Weights of a small mixture-of-experts language model, trained from scratch on English Wikipedia: 20 layers, 378M tokens.
Below are experts of layer 13 (counted from 0) of a mixture-of-experts language model. Rows are named router (the router's row for the expert), up (a neuron's input weights, with its number) and show model dimensions 0-223. Each number is 500 + 50 x the weight over its row's rms, rounded and kept within 0 to 999. Numbers have three digits each.
Before each expert's rows: a language model's description of what the expert responds to. This comes from a sample of Wikipedia text that the model never trained on.

# expert 15
It responds to: Digits, years and short endings like e, s, es, often inside parentheses or brackets, such as [es], N/a, 88.
router:426572403470480541555479531435506517407487494541453572519428497444494573464515590478524497460477529521586509549474552497539517538509564470445499497441404432374488434480531454512531500497385489515456503543450481514505469624477450408445506578486517568497491442502494606505527553422424493471500422490408506476442476567489470494443507495516515504417500470612651477614528479513486512548536501482501497485421500486440495613491514365546463450422566459435557496587496437517571511481429443499510414465608519538484475463443456549499587553511464463497504438504476337482511522557508502365506500474537577484479488555473568546570523493464504511516494482516494530568466505515491445481453
up1:430464543480526438401550489518508481569496538407485473525503509480480498570458445488491550458568526521534563416441581491500482507475515535449540458432462446465443508551519501432506434577485536527488478538525453599432528494506593470505534518408450539379483451476577576503570416423541517567458537453625582553486315588447488549483478517457481589500521544577538554457437506439485497441482555403525494503509433474536559440476494495413544493501481511539536467530563410486586451473584494563494541460451498451469534503565526386536496542462507513564507402568507510584398466516479445475503461530456535622508458558432416543461469488462519570459503490543504488499492545519490470587578
up2:551498509490473399469495496570497482489439500544465470480511547612492481477594505473508456509480433393456544455528495545490533508514402496469517560519518455555473445580584451450513476485610470556596521447532437517499557399489526560533466439456681523525550404449437641422462622534562600455481479491494547583479484516528522508460547448488561462524442481517487398526499471574514481608579371498472516487443426433485584462472542379416505439416464465600561493468446536464516455501527423493493547503534495494537471547481513486602522476499482489568505489489473453497476510529492470490553456472505464479399479453470492497425520512559438528560515472528525482470520380544498485476514
up3:522480545506422450549446477469410485479503448499536512509485526496420523460471484458519539493545479478571543399356475577472502423464380475509613536574428486446555439503543456532423436546468523467531508532459485504529422544535473518398509490529413490607542521552567568520475526551455545435535599526572437468432529524443449491550539442499444509572490369568548472612555566492542570560514584497389455505523533547475514515512469499512469574494523523546503458422450524575437446451439537499477429461535548429416506547410596585510414546530488497463535496552419466490451464416488523520427505532519500494531545398514470546466480449462575529483525562427442439445467531523497512465488
up4:467506473542538544497484491476476525585499547453411513551463472553493490451391433445398430462523495485602607551414500552431537565425397477514427490563466518536469491559505524418438426552442479494431431537504505445442427497480540512451545394518407529503509522506449501449448439544561498513453634504513454532487480479520479416513495462522551401502475452487458398451474522473588473540498527404509528482495489535482535503458510572515596431457514551475518542659465459510509555497569550497499538539469426539503579489541495509499470520557579452626459514502517445514618459552527487512488447573471480516403541643499534630507407448525508516506478454481478519506514573507517484480462
up5:475477463458582467532458476478517527569508443492537544535460515502549503549521576521563501411496584461606503452496504443515545513577492509497595492530547556469528443583486491489492506597461559510495528421528560512506485513526463544512445493449498516464572474486543443414458527526465497458482504461469439542487471472471468479514557450575542439545474472556488522463503456587544444481461463565449471610568541607596475474545502521525331438516515554610522475500464416530551403567449581447428453523520566522597563470465528528505479568600472377467476471460366371549431608479530468475457553512521501509549520521462559539558597519511577428444496439511487464465556456510503461471411
up6:562528573521536457500495509456448528576410434478522514542564549486515405546500437452591458537502505565470399523446482483466485429495509552532447453412468422579481480516449535524644516443508433462545516481542578562489478509591462511416528549571430504556452530497468584547527510503517441573490467517533457597511563575512493519596592510382492445496479481555518453520538488479515510490488533508434472478405417489542484584586575437515493490439522448484534492487464491488552459448476500444560528454506542522411419466549563504462558531590449489495582544488510528427570436481530463464531564498536598537490487568622492468465474479515484588561472493628468460543536499562428505358543
up7:437529501617473486508531512432516412477463521510539483510524501550458507569558409600425432461530507440511514524534450528462398479531497370478525511489474578564581547535472505389421438364534561525496553495486558442581513451468505533522561568579453486523476515490518460574499525534536455638505497507532561475509472455463425505500485454439411559490463470476600534535536518370491467528551516541560510523446470460529426494404513511483514466569426518502536480492463579491514512543537491557582543594515452487527533488480468542460552505483392538413540598544550483478591478501531583415514496511564447443565423485343528445469568507464567479452494463555551521498558476462480468455479
up8:462536541508483468500536482567483528467551444470512545520461550444608407480488541575568542429579487483512423449517427488478531477479491534489373491422522458514560532518594583535451558582653485440543472509534538521471467507587512485552494526494495471525441344510401455600508446530609513590498529469511488509514479564518427547534482503470607464486474472455465474526463572482516545555473579516483455549438599551408580532451546594531522571464485578521550429510527450562489436572540541519486481570620448461495578459485524478485439391528461509480542540541474513376512473455542481522509520500454502495484461490514523484521409555520525507461427594460562578519555423496497460487471
up9:457519482506445542506455550423517575426497479484674556491473465438537390469596532435473510481457466548507570549443477546619444397437512557516500483556543458418504497482450492508524531555552513472466499514427541542463479494533444494448466485447507443596484482539527608592520451479526459531470545480513537457475531495584545526584526527460488498498495485400501499527439562572487495438467479436513569548505565511501470575590418497490474511478553403433566575427566501490501461515463469503572559408457561402483523458449487502527603550542476437481474522396527411476537541484473479588599521487469485493572498439491507490544448555445579640491521477507459409568469436562505473564464
up10:490450443471480497524435441439567524420572553606598480494547475459528485537438567436481514531535518483532529432496458598528544548524492561548476580503506503463618504464530466510534482573433414512529447519434529383499465543505392486482550490535582493462554603484521538516438527450513583528479578560460528606573535487515522532494597476510465457506485521436488424451549374521564532505525504476445533576585617487573527549516519506487486510508484463582456451402470475464589550477427445566496467524493459442517570447486432440510513479504511495460498514628494490537489403499569511465457512511535468427491442453560448471493538454472368459475527444490627475516549488489363481504471
up11:466509540501384560546444497532607493527462425546542536542485407432483484503532402419519598468481571533522470443503504444469532595491547498559463514416510486553507531427376535447530454516457568463476555581560513458562405493507458480431536478482401568584500500546477513550539531496486565457452559358476476505518461616567472473553541456517467468473475423477491455561515492424524469483484472444497465492487545505509550471497505509493499502420520469504486430478472426510538573520441439419506450573485529494527457447504537511492429589490417547507463485391471580480464415489550595517457476566613557494429495447596430508572483399521465603501461477478467478488497547495478500638446
up12:534515468455481439613552619399511595502559455586496506436535561548413455487493567558563487553510443507545501512568501584540532547489483467498497531527476536527636516453458548635523594453611448450524567421538522426506455525487554513496555400529549507443533455490436421366508579410522607449513474541433503499504572584523506485381521454489537550490510433503502393474552552474546496469468517587494534542501533522500487439476529541465536519518499540594524421528529461497515548559551443526561504468571560553471584576538556512529499498566489528504473449454471476470485449549532569514405474555631509476435532475569490506488496482501501451471454487440406540501472481535454519505501
up13:535523467506508517489569500417532475504554459558452549567484463400616484469512507428486455459553525488494520452557420479492490393557482393513482560477650526571427417524557447586464490471432525470514502520442557457584521527443450520481571638462519525533603452443510514527474538464525473589580581464424457439537473488470470448467562569482470516537528410566515517516515546450472450449476526471495554408552570461475532571523408544552467524388535571490430497525504445614434440508526481464557479499540522566452460535549520575418616483480414547445567440455531512550482469508474490562489516556489474556568563454503514493514496538508484550551466541505440447430487452576503476577451
up14:403476511593422511519489568549474579592581477498477491567610563489589534452492509469511449445500396596585498491458504451532439570465475482450397519508475541567447536469469544509447479614481489599431510461454491462554387515516554467511466471538505568472446617493469557511529488525410553495540511425479568443460569510518525448497520474527520495566493603415492430577470480544512451540491417438456531607515543635405501507507503541493485458490470506492575486555486558484506474412506427528440576550490505516601529490443473475496494482479485573502487449448426492508494520544561484569514561559513457446505659488546505533502445536540404467525474450459520543423535489516553546445551
up15:509515527480550553562450548475523492408546547487542594574562493449534468537493435467498517496467517548494515443479555501499504488476444479448455521551526538476501470538586450535485464450519427440526483526527485532556463468515507462441524402495531473503536460433487438552437543482531514517529469418471623509498598467558470473393501556416586479532480547555482547503439498514427484522448441448516461491493494444534496474586611499496559494465503510628442542532499438485517477522506501482456506517508429495504432436442559399458443544560491501421576449562536573490492521611616528470369506460598451474489524487538576424481407407422661563459551544615481492567613478559498442513484
up16:518467468372554482488450485530524469549411553439602458529474535519438538471466493479451490515443509552432525571567536522446526492585447392446508471445482539468483401432446493460492449542529511444508451468497476574532499468480459424415468494532521434482472562493517506616534454495524414489523520511503475486483513485417502371530502473477560456552509552510442530447597403426533530491497458452365547563401519506525527429526485462545453500450632582555544553512519557606588516417438569489483564519452432548483506523577428589563527351610450520454490419525443513528507533501431470504435435555545496537540514547548579488517562532458516505483558475516532530552506543476490486525498
up17:545438468524560497459498533506511514466490414508456533513513492554531492445543427548518452469525466577473481540481561510351488519548499500512564567470534584489531574484541430480525497452464430514521496612498529599500532483532442518430378479513529581432568496541453445520495588539569542519495472482433439518526361529441578543491466441492493386531554508574486609420531502464473505532485582430516507453513494525393451515516590400470512522457544482442497513557488568519518517458482463458407515430425516448452583527478494495449474548355623501481488515525538498430564507448426510617550497481530468448465557541536441457438550510573394530440490524514435490434516565524464566558488
up18:500435511520466588485496499545565472486502492547546479532473539517488553472590558528505493481545597557456510481490466507543550581573511525453444540537504492487590535556455533496525495447510576584594441491445594493567513524499522513481498495374395538482491552512565420473485470579551496458580549557441480476560540485603546455524405474564463406488471458601477478503473446538593501526517495603499410425571507563476566453604480471595486429549500484428527380475512469472483532544523501449516542509521469378507469523451531587529453500514453499634428423567471526397495510532494479526516492447562532487489551465464399505485498581470524490449581386522468585443453507447482574459534
up19:533526426509562458473500469439548481518564478517477435490456603547465466487509495490552553457526469552538466514388528466529498501505510539491523400507549502517380478563490476458490518492443516486502594523527468565556536465470443408600446480561438464557572561467444494536511508613494459525614507474535519514509411544475523430435519506513480413531386495515401415509598404563488466343453443508485472524497490467512492545481438501477639465469501545499516487478444539475541451467469525573484544521560426577432465503494500473510559426383439482475526420536552359516478510433630506536408535444474485560528468516500563399470556466483575556480496514510503499401473468483543463520484
up20:464502517462486469567481516473402537454465557495541518460478515518519462476490520487504614496528535566536583557487549596457370519606563442494495521482509521509479492404498474480576463564528579572482584554550572587519489480570510504457450525545398520426554452514499480420515501555419517594569458493481452483581463527514563517508541468489507607475591541510471528449533560486519525519473511570525468547409484484548532440587432555408474567478538432507517568414478472532536496475474449502471504486460431482317504506534451486619474507484536455457373540498507442459470472546506473485488564421564448528576518551418433565597540515415503566540509530519410499557547507422499554517480
up21:467494569464593457530625514518504492503574500454504464467510539568591515467456615461502490417490514545459419481533490562524522539567503559506489501561395422471489496492512516432520537487469450407519583404467509535514518477383457500556401477511443455475458478507441581544531522544535496619576501498526545458528543532390432545555484473501559433547481507610587476463482495561507417489561526557459533539506536453552463562425436521540472482580598549519495573484469580471472468562420504551514513500500468504463499587511527510541447532425523567534400482565502514544536515514396531499447610451494482442557521450465546474446454518412445466498615485495504506536542412494573542437383
up22:586570459535387532544463508555397547454484511474559484428487503529639547494479535602497570522491564495484465540554465490361443571458464594562428497504510540521550500441485458493587464563483547445560492483545477498550466517562448466489523445533540432612454471521537509494503369503520514462531573561463477552570462505537490473449505505478544538500463548536540425538496463563562562492439577434565569530416486572504496616450498469414443528579503433514460539450445503482490581452553415455458531534572543486443591462465517470534434513545551455490502468414464462473451482564494510500569504541495463488449429487544450488480395454471511511428550552515601387473554400551513482495506
up23:467498503536489556505613349559571466397501499534461600529537479505493480453503432479497554461481462502499477565483487513485507588567486492528533553496582392479401535458535441551598487526481545542453479564444484448504531559493532439481543489467530510584519420551482468569557490528499469499541589459463645511529481595471536522526524495556487525507538487528543517443462524529529464514528567470512448495447506558440473528521547581609506498474476497455340493442611528593498543426547529460562493451530507532434399540508556420528514483497445450421505563521495531478512634484525521501489523441416409518472373397486485409522516503563542524576429578448485526495509518505412510487458
up24:543498426454448458519565451514491520497522441536512538544485512495533545522596470419405503504511389526468469541630472466547528537547424499452558537516476517487563467528556412482498502490414539584433452458486523475527501509482534463466537517454484503588533527526429415523556533523490503672498528500462574458560567441497526407520497460523566387542498444456444470531513497463471517568526517446547461497558493524489466477465540549436560542443461456508547546514470494578466507511567496491422522441479425379446449503520554433571560510583532470490551420448473563458428515537492521433367537579483491547490484424491488424426576410559360552569406511488526497532523473444524517523382
up25:435559476482484465496574469503496580496570395414531491507571473499622442481472500484477520538506467435473440535471392508551544409474475527451522551495571571499495485472526460400507553487476544402569536525595491498518515546493455490493577579407490525477534502474536431474570533581395364501506480528505547494568586551522529410462449597583491539594489583415485584509523514589539490498503425528449552546493472548543445432566605545510535664428472453583464451555511458453495426533550545552505469514439476532487471579494469564473492458529533485533486525514411599591446521486475468430462533474525523445514468506443490484509555471481443447447455496514461545464453535591505476486487
up26:383521588452468524511531490437501468492484495483415586428480426549458472457546508396530527451396483428594522589479450525528577547547498571489541476490413488544515521505517467514548562461481561485485508518508524481539490425461451596529513479500508395552489571556502489460563458501524513593518501598516527415462603438597473554421565508482562505415583513457555544476516443516587559497535453584372509547569579564410588519531539546472566484373512467529550506573560428542432494427509556504495584504531524470553474473451465505525575551544535552503502484485446482501482534528467442514540422520509514539514476504507509513498585547456546536521547530544612490599612457484502526514422
up27:536547461547564479470441509523503488529607462537545491490501560446535513539460480483508521523633584583510455466563497506429509403558564475429445581522467465478511463469544466433541440563581428473405465595526524567487486498621482452538509539515478589506482500577440552517472496459486431386597563475365497530610533488525508556457493524496523483520457505537476509541512523605495484500503379478414407468432484535579538591453433570458446514481504453470512602566601509516445485507483532508487466550546459521536461487437510508534541565490463497447409518503507564581477476494469477530539544582479552501465422520630402516541550537510541543451478483575455536512559542541532584565475
up28:428560489522490453493518503489492514483489522424482499475467528565414535489610592484490536538616567554463497521514564548434492504481430533476505504433555452513480556558528552462612578445579469465493451410509463492485491514506508535581400559455537454482490521527458473449492517479506534555518614489482453453454416473481437575487603535553466516466487476453489486533500468502561476497422460418577560546526558506549613499465503455511467618582463529458556491443596451487544497557441549508542455438450519575430558562552447475435540454583577492501492494532573560501535427516542530540475534438518631440461470564515425527520498554408494475496447567606613550526602533602453461503504
up29:455378546433483483469554551471411597422545468418442551535581567588504500432454478499441500511478525586522526526545595482427438488550441441468438532464505552547441437557598647502529526488579512495445490537497461505613556558506514474546461468496507485410612526534492495420478499531543482531498465526454505411532526524454481530519515500415448426569578479416510465517500603521501552544496613519534511548448441516463589526460480487501469550495411498505419411487506485555498477564509534563425495442572508517470371495496448412512502498489442491481609513463503474526525490461512494524450505491444546427440453464549387452428413532546487440497535554533514452435603546486524506491512
up30:498554422471500511549477505576472441621569479443464544519509471494432419480486576483452435520451470435585441635502442539437437468556429510543408430559454525582547388472522445542515478444470469484508401474481540513535545459527468441529542469540519461571418525463444464538459347519554513511572632528550547522489545587516510500413555556525517457480475517528487524501553548519464501461441492448523577457440568561474548476509468470534454576517461467442525546573421505517535505409527495520551490476480549547487558468506517418472588497499551503550507424480523508544433585524430443478485514454481562461577519449578529525551542414474572501567532511385455434605505506520422451546535
up31:523515488498453505537446544406538531475536528525513639456473552432477543508486546465420487512527531410472473561548484479508434497511471475487601479464537495556416536537453601595460428478534448545507480514523486455470469430578539489454505496496454538360560468451448393523516496446409523571527472449531502504548432543491561523500525502522486447472521490418571537487415525467383619524467438510397430520518444493536435517484477509502426550526530508468426559544485552560575481485516469529494482523461514419487568407596465532551522525408387529494515484461525490581465557522592439542426517539528480522503465426537565596617432552463566489528454474655501435514575513493472502530477
up32:564508447482457504516494476506514536501432518546476439624514508532520536537479501399529544667518584540446513521477567536472485439501493523511546613385575513505504523474487371449446497414443419473585510480453518618495501496526572503530475439536472505523559533499495553416535513594502551480535459450524513594506613453609502358456527437436507536521560512557525488418484472484491565499467618476419518435523434508370522541454465495506478465512563521561514510465575463539550475485512484454603381458459504451491481550445461458490531435537463506533545452467549572422501512529451528538529533585506537525503513467561477478539399540513489517483454512558484475588498530521520572454416
up33:445454437497544543430489503570464458588545488543453521446498602587607575467550607499509429481493543472595427470466499346447473418598482534467431455584548515476541446543479515436498533528551477588499582532502536527511505549567563400444456494530519513503570505545492476475487548487473424560479532495498543541510482495474534531498518490459523501454456451570504558459527434468468478461576441474446570531424460518541424468552558493507563410520510415516340456576525512494510546449460438456453483519433520463473472406495583564487495480361488499530498569499516473443423587473512467491520541385399467487437476443494417568562461468477549522545426507453539532479495463456496562483538
up34:456548560464470481540474420525451609531514392472445546610566577578484484613546517490560518525508520551525459486474522501477445406520469485517498565493592539434475521552602423451490439534466496409564440462574540489494580511566553468438465470512610534442473412525428503447563426504442398480426474459513484538450474492512537378436458448480491480492433485575460475428450455448517453546438532553414408550509518586427484502488426536416481476517535502495439528487501515558530508557519497512497378434511468480411491538489468454501511519505525544441447505420574539446420506473465457542520534553513486510469602648503522453436482537489486468486568463531528386511458533450477494513559
up35:570478487404496572587500547524528502421590483434495576628524500479514428498526542538506574509485528565490486433465476489490455617486530524497508572434536521485535513538516444566505588572495534514566511534522490482522507513499528542407583450450518461526596516565426349463576537514462442507499447433481467509552485413482512411497400550518522577447545575465517427460578563426543464454453512557498497555440446506562545501487409514515440558502485380432542523492564425422455497518474568513539569496486531422398548457556536517382507509482408497457536521464466514447482473468462523409400538482578461506550512436501464390508545469431523523576574529471509474486493545443539476459529
up36:468556551502477503458529562445476491493508507509555465505444498488505528516526550465466426523534518494559504461481459471600502436577551503416473517549422538534498436523591576497625558557530466513576533519499485542574514511475418478439518443511536444496455470407501514546517484566402511539559508509476523493503500514497542578435531411573505549567504439481567510539512570597443467445524539502515438583528543372412515579534511573473538388561574526537549515529489478364450546429526440481451623459538475477421552559481554497534428424521534598457602555468477439479402559487377534481559511501513477461527460475590513509546543460377451527483517517514543436477585483428453530477488
up37:521550530557438464535516418504567477567374515499476501470563497567542548545504572485502402566505538475481447497524480459513470465409466436398497526557553536467437450410464519483498564433528443521549498514525496587539466445475473623532537554531488461409472475460608546482481523576451524523547565528472546536467519449473484469519473553518449447526496476478437463511535504494491475499406469429408402500527490548493492453631583481542509521558454493543560482490542558512465481520395549493630474543526618581447455527658473568501508474554473527548549456509511432477481512599487557522476436493494549548582534582452499408519585457557483578487503526601432388493562469524507505480513
up38:490420436436485549427431543461471500488522539574551594525482434479474469557523491523535486477448521449484484471420571481508503455486525466617478517511510530491496502521497581495519546472526541536496499476466468544583541522522474440508453568476543447552485538530563471512520468524412606445460529479572507568427515472439429449493483556511419512451505513534478477462492444544367526536555404512478518520502403434546487461467477608484405452468459441471530497611483539441550466565452453457538521475649480635457383488579522559534467537559493492483457508502408517484422517437410486538504477534471562470461419509561523596480416465415421504357467499540569579598506545507442474512533
up39:550444532585479475563542548614420558509536455438543456487520524411466515504568518506480543441455454506491435478523478498451478451609462526598517493507524446494435471464472541549564506552483489487531513452464556484545461526479480459400484409433593478505447442470588550444562665447539508496552532439504520463544474524450409506589437528507549516466514496475501464540319489487465478478475443505456487453528651539522447490601511464522399523424453450485417581499526494491521509408567507439458540545501518570467518542527425538464489476596488535484439529487512494540601481560472451527519541484571506466516452501506497491529527422524445503446423498389466555399542503618518494438482
up40:590467451529458487505437505534502469462507535547435547554532498527458534440530600519550544586537566427386518511535604448489560471483480502490529460471494484468406557509494533483552476494442526559407496536519486428587571458576415539517538370530546547461449625473519491393535514442523477465517550480474422485547540475448505491577465488447526512512532494583495418594403531422421545534502557445418555543593542537437465591549528574548486506504576494527567548486592620529320502499494527500482586540425538453496552559582422522530487495453522416543524557460531505500475444489474493541520534482542480453492523493479477557507449563479516416544441523404504514519549474519487464499518
up41:550516495505428572494487490437563482429436529518505563506548512532454486532493514489465539567615412450431483469565595443398504525434586541586533518491496455481485422427572512474495586428525539487399505561442441517496465480393550580447529463501453563496490533482600531558406528526422452492524396515456555408483483529514542456551421523553537415439497427571487541494592464566417566497560492545551523477570473487510453529590562540491519478554467461551476500533499529591411516549456526398582503509435548521492557508488449494563580446525571495431491616514489491509488508395531548471548551518437498526450421556451488481503549467490493601521454505449513417494565411479528506491460
up42:480433479476504441546556474494383429461579543485511603554513537601517458455512423422522550487501541609571468493523485519492499458422511527446358368556457448479508518520415547444451554483499551599470525525515481557431551537547416424508493573456433449539463477400546484583524495431487435408509440579433500482618524563530527528503607512527544477508537538504603501598533522510494527526488461455469483453516502478527496467458512462436465578436432451485579489534516528431482478470462511422540458471480561486479564499584363438531482500541502554503416475485516556510574479486477449539463484501530532552455638553466500486568435574511485572465535466495531476509503486485426432451541
up43:511495393472554534512534526501530465454514599497531535577531480594432463488518524520474437496573505457418590496425437392536496422471515382553491490492479633479401559484531553499507522461504471527583465499526495495459471509515538526515498508435550463474544509403503515498534504509457515385533481548491427524489520440548477452448569543497437553524490551605462389393522486512484585427448530492525540482412464432402591408524496526424523546528486537461536475524472507454507511602491485495458472579495597600496389556493531491483474565549507448467553485540507433521583490596503538504514519524499526489502500432500522529451492505476392508571389493556645404410451470501532461549500
up44:514353490401548544513509394560481496559512470494534479437473498469485449485571573541456553412559452571483485547488465501580466510467552495498507662491457472393581453531571513475494509466508513523464481523473548415517487543577494521492518562506516589561566522445492523471513467491500501499517568528423482474523533500545523463554479524453436419494484469458470520402450524516450518520521445462453480503428459528453570566513475488594489459463500440502477398497348528502469525491548577472422551571564422438552340501635530550576495384449494560556438458524458403464517543433453455512530404459528550518422539531529440524493458499500554509540491517470436503560510485452478433432502
up45:576502511498623396429524464512485496439503526550508467482461540472496461469509414444509495493543601387519522564544472438540411506544517450501661565551512542448470506526467507569423479451557507554454576547525499599499432514476387560498447442577552503561488493453570564463494428554512519471563456443561453547473584574515526521508454661529508488423456569507543548547491530484444543493462575546528523507459441557485454618509358513599498483425519514541507518524517526615507519486488485535488457490576514474445542447470552498529436533453466526402438503498591501503542522542476587442501516478417512541552513481515422571457552518588475467519467493562509479413501457547522506512496
up46:539499637516531476539518602455480624439452389508571622483453463476484502382609557510503580503526457558514438530441496508472521484549458440465555501575493509495492492456527391620443461428568428434471497500427532473494545549481500499537575465520501434469528473591512365535568563550512562563586448584468456517522389464462576537498444560531531455538446531548468580472515503473403490518524552417479528513543564485505483539478532488455528404538469453479456521483477470463528515569449558544396495524419536494550572511540419553507465515428468497559549418528560449505525503476517488511448542472474509551468530482418584614488531583542510501497475533488541475541435544526520506521473
up47:523387535497592492447432472564543555495611601559502472465545438538449477454476505546442479521459522564450496600559549542483547503456531501519530481548433458530461476399455357575441465481499568470471588400468541416586493444499436440595493420591514453496545506514412519480428476455440527520456580463474471487582508567429415486532486447490421420487461533476534451542523572592515613468522574490458518577506536549506461553511421506526422470478501452501546440431547596520454522472506437508574457467474514530509546545478465551415530528494490481474465557528432477455422497466564532479439439513518556542382459464618450470525532484445519482484499514415538542540470540526469488487494
up48:499528481566578444542468447407517510556468503450480584494533516495452495482435479412569553488523437529565482486455436542579548570564533504570513453433404492421532466463521488505490484487590561435486466387533418485480498526601534505417570471463513535507538480486492407547557534536409514482412581511516452637529492429467559546578530491536459574560498465470567479593396558585387443495514489536508541495497517519530491524493529398487524524549520495470481463515469490602566494477556489497409519519532433507492414518518484497475405474549525527596438601564484519549514491515475534444467545524532546613493460592471521581480476443583571494554516457432510432435441467439551404507531
up49:535416483475544579557471366465576439391504408544441535454487518486537516416552488481442452479518461567421524472470552542515487475551540496579402548509589493541399502517551488507610511493521532527446453554519579452438567439542522476556495416521487484473459465582525623504529483475557501437505445481515518464481534536451469489544394566437542451525527440570493568501491537578481524562575505541501568517520433581498513484579425466568540579539421493538426552568452550562451456552441495504453508550535481507454369540454553606520527447537445475484430435462447526537532504544483499542508554540457471533541499502569534563457567496534489640520507507470480564508564522485555555393520
up50:454446443547501530504500475534499434432517455471485497508405531552516471577509577512471473458489522444541490427397447453498430556430449502478605494500445458483375523542480503453569507456527504526487497493491522518461499548514454485467535538462532549508553518488395575563438533377541456466607419436532406438457455535454523496488550575443598537417487469538489419438454460585447510517453537482552535459448491463522520493453521432498485421402585499542526495479556558532406556596454512451461463543506458591547470493487510579536511432481455539417447450569545558588540478516552485489468454563479499587466573566505548456527517622570470495501478619533567427534488545410554564536565
up51:473494560522543569494461500524424520416487451532524510594522507526434456502443453596455490499517528515521466455576493438408504466581576492620512517477552556466492580527485517454535499556482436508430419523588454545434396470487501531415485548472501458610477451476538493597505589468531546520460417547537478414434419489470434500507559536516570460505457540579440451515471458448474498530461608491446423514517515512548542465586521625494410427486545473511542485442452541566454463408523560394422557499562502537551392537456502426439560573484560557472459558500465458514513420427452526444480563541479562476449499519518516564521467462495499484473567502447540466445562454602435434479475
up52:457524504563471531520530470488538420550552502475466458437485535604559518589526457458523553544514564475547444503516442501512578433491456544539556457512455459510556531471536420600477500441578522530544490438503496517504464466528526460543454552406447584511418556419492509457540530593526581386490429446426491546408573539531390446494489474562450513544484487487469467519474520563530445353512546498497570500444486621564541439501533467529408496539525469491467480489459468502542568459478549559556522460477563582548504593439412450476432524481477502565417519600548513461482478469514511480457535575394484416455509501389438474488370516544540507494519422450553517553456447420474453573518
up53:506494451524519508456592423490464474458395585477551551483519443452569427536432419496600516503448466445576506485482530525451478537470479516561628550527421531486433482529473536442408487498483501503500599413508574518540508494494487458409454578469562514460538521625559444572497552515471579471517434433488531561608472541576496540492443535488503509452452461598548480617527392559445511525597383476449422450441572501484470514561567438484508442523535581514491489492573520465510526491535468533564527558578453545466462486488424460428506505618490533537551421423426513563503444527542476487555466542469532472506538470573523499498511507484589477424542490500507475502449536545446530462390
up54:482506503446500442503438500533525447439480566498595581488501399511498417445368500549595495552557524434527423532502525486527571448435449565579451530551523537459552478580506521507501553540556433495544445398544559458478425453498496612472514479513574498505486410537490548443424550460502493584558529489478456521533453543503539535481448543524498580533469485514477459566511474557454559556579559529554465565563481452523515407463514561418547449510501490517576568467548535424487405514481599509547535474454577529405543357567432515466479525455501500421575523423532536550585478474534438418412413454482464518518514538592586542517531422539531478486469426501477498463529557497455531567485
up55:510614567500460457454473534502557541588537427518466457578510518413452520572486477521520556520671537562458543502505433457585455538436525534560561522521547463447388449498416528408460509597488533563368521519573476493461463630567531515445527494529505545500491561527540526489490466417425420539431516534515551452440453528475565552549561513373487537516498655516513479476425487573510545495501466566506480483502582467455434443525581509543441529439500403538479479445482574473455508478442390498468420480493458443450472523546545541512543502500505460544524545546456567427517563492458463514576537519489443466516466538567429455506503477469446416502547514414532470513475496467564490484487
up56:566472500548495516515479569593467510536537544445401557591485490482580483516536496492553472445505537596476529481514565455584499454390503494437536505513467430407412586567500540436550519479534486544432578422493516467487381564528475527442530445491564567594545524476472509530488537475551459439533519387544511470525391496552518572491409452521464558442516398444517432481477508531477613566493449448467454462448401480579405535462474512486451474487457406545436382556453517466446504540454481494515496477436473472500459472427535471594582589515548497556496444555499520511556539497495482468434529537521466512532527502481429558601536489488459527452509574426464574532468528386522540517412
up57:577450455541544487532480528512492461511515498531499458503417425374448506441552440490490466519419487567515498527423540469471504504513460447512371413535479487533548529419524488562500460582485505531371526492516466557476541478560508469499517445588474523563527531522518481446511369529506433484477580539572520489513493515427486552466443545494530538549626539537557464538446488379430587534479460494467467583593499448574540545348429525430474513590405485486474519524614485508465474503497514458574389596510470433435493584529469491509570563535496481478478472471489390448552516497460491487429552480488375464501583446511506535467539516489564505502479542457599531535530573446492500440537
up58:461490402540571438505443487492520431526477520454533405559437462516578551495506507511478440518538502451490513569506530473425489547519516527572539610507458484543453458430472399495536540512506506537469454377493460572571606454474463463481533503529533493525587397448514418455520460428461479451490428454509490538599490559556627530458496522511549501496399462372474552520465535431402515477601492504438446455461502523475543461546491415468449535522531458506559469570543521403491511434458488539460577446411531512459504482557500520407589536574532502529480465557402397476439488470596600455532566517476480483482515512424501570406543539498565469479549551441521491514429476596467518524538
up59:547440544608636464514467396461500551442518509463465514530456572548487522514455542492492497439531528514507482548523536601514494409412555495568542623635475559547388552527400428508445523542490481451443493536521435512550586437492499503515455476430416565519495499497528545473481504546495496379511526476509451463543463531449448505549423488478486555385436560481528476519499568530485590459513493486460542469452527498393519454565423480541521499431481401493486456538479540537517429462387539522628484451494579509471439550491484461453508543476469476524546499466523453631531529506497574510511488455530478377406523472457507572487576504536398448520425503527463485476491442416454485529507
up60:505546521464433538495465548572640482471518507574495444521441448541531405537584507548665461467548538482591487458498522476510563576542509568512489371516421584549453473627459474485541517526418571459547607574475482538387592448497435474436544485486497565477449511443521506555488483545475506575541482569482493571535511411474478520512439445487530495546471562474539512451447491465583489519517488499605446424493467505426457489499463466594483505447541551542589463541497484485468533528522541493497535504470523495539429433464575560509503483444446493447471441517490457439455582432629546433533462484569481611462462522468450542543387482540505511527503523546475505483572426514564565516472
up61:548436511482473429558535542493490499551616542480532475480467544556489498528450558501508506420490483588378407499503510464563506496541474434465474419483569441397599494407514468446562463510548531513490449418462519547500477518450506485427479482539460458500501469454470552538497523609554408494547587491478539422544554644535560528486487523477475526462457523406502478526474384460467453495504498443461500404496453508519458483490478474458517549547487574557521485407442516464464478591537481421610502493564475411531469496550500483425520471414545516516524411574534618560615468530544506553463519411502506513538584554534429441486477574518494559479505389506512493389387442460513511462465
up62:494541487513470488508533492566536401464446417497456518538543529488553547507523576459486502545527427494511586534459583485541501394467556479535548530455468529587464403423482647528544564439432451411430500474498438491530576527477500513496497537498477517473441543519435426598546501467428465454571440476606505461511566497493485403553517498483441495492481451414400426498485485471483518599519508534415466633475439495546438519604467495476433512532512530518475401464515442483469519473538362496553459412591504516567491460476556540470495619466577528475514519422440490435483468580522504497519513539513529537488570396492405550432530521536560573427467464492457513466493495581521464555435
up63:504466536568427434511486451447505491470491427524464567497542474467535513483468395487506538537562482566448576604491406512521540486574439475452455457454503501533529454425484526543610503442462593483496475455512472454445533477549562525456439436463522430497489521560525545552525511478474483525420470580525518513548585475514477493489537587476559494546520528401586523520576525534572445522506483566568562426459438480507542429593382451544485477538537448478484399442510604542473482541405470574519389465493513458539409588570423501556484505511515428410460519467505473518475518473447385528408521485483433523494566511513606464581495479555497477415477571546594503474504549624583544502502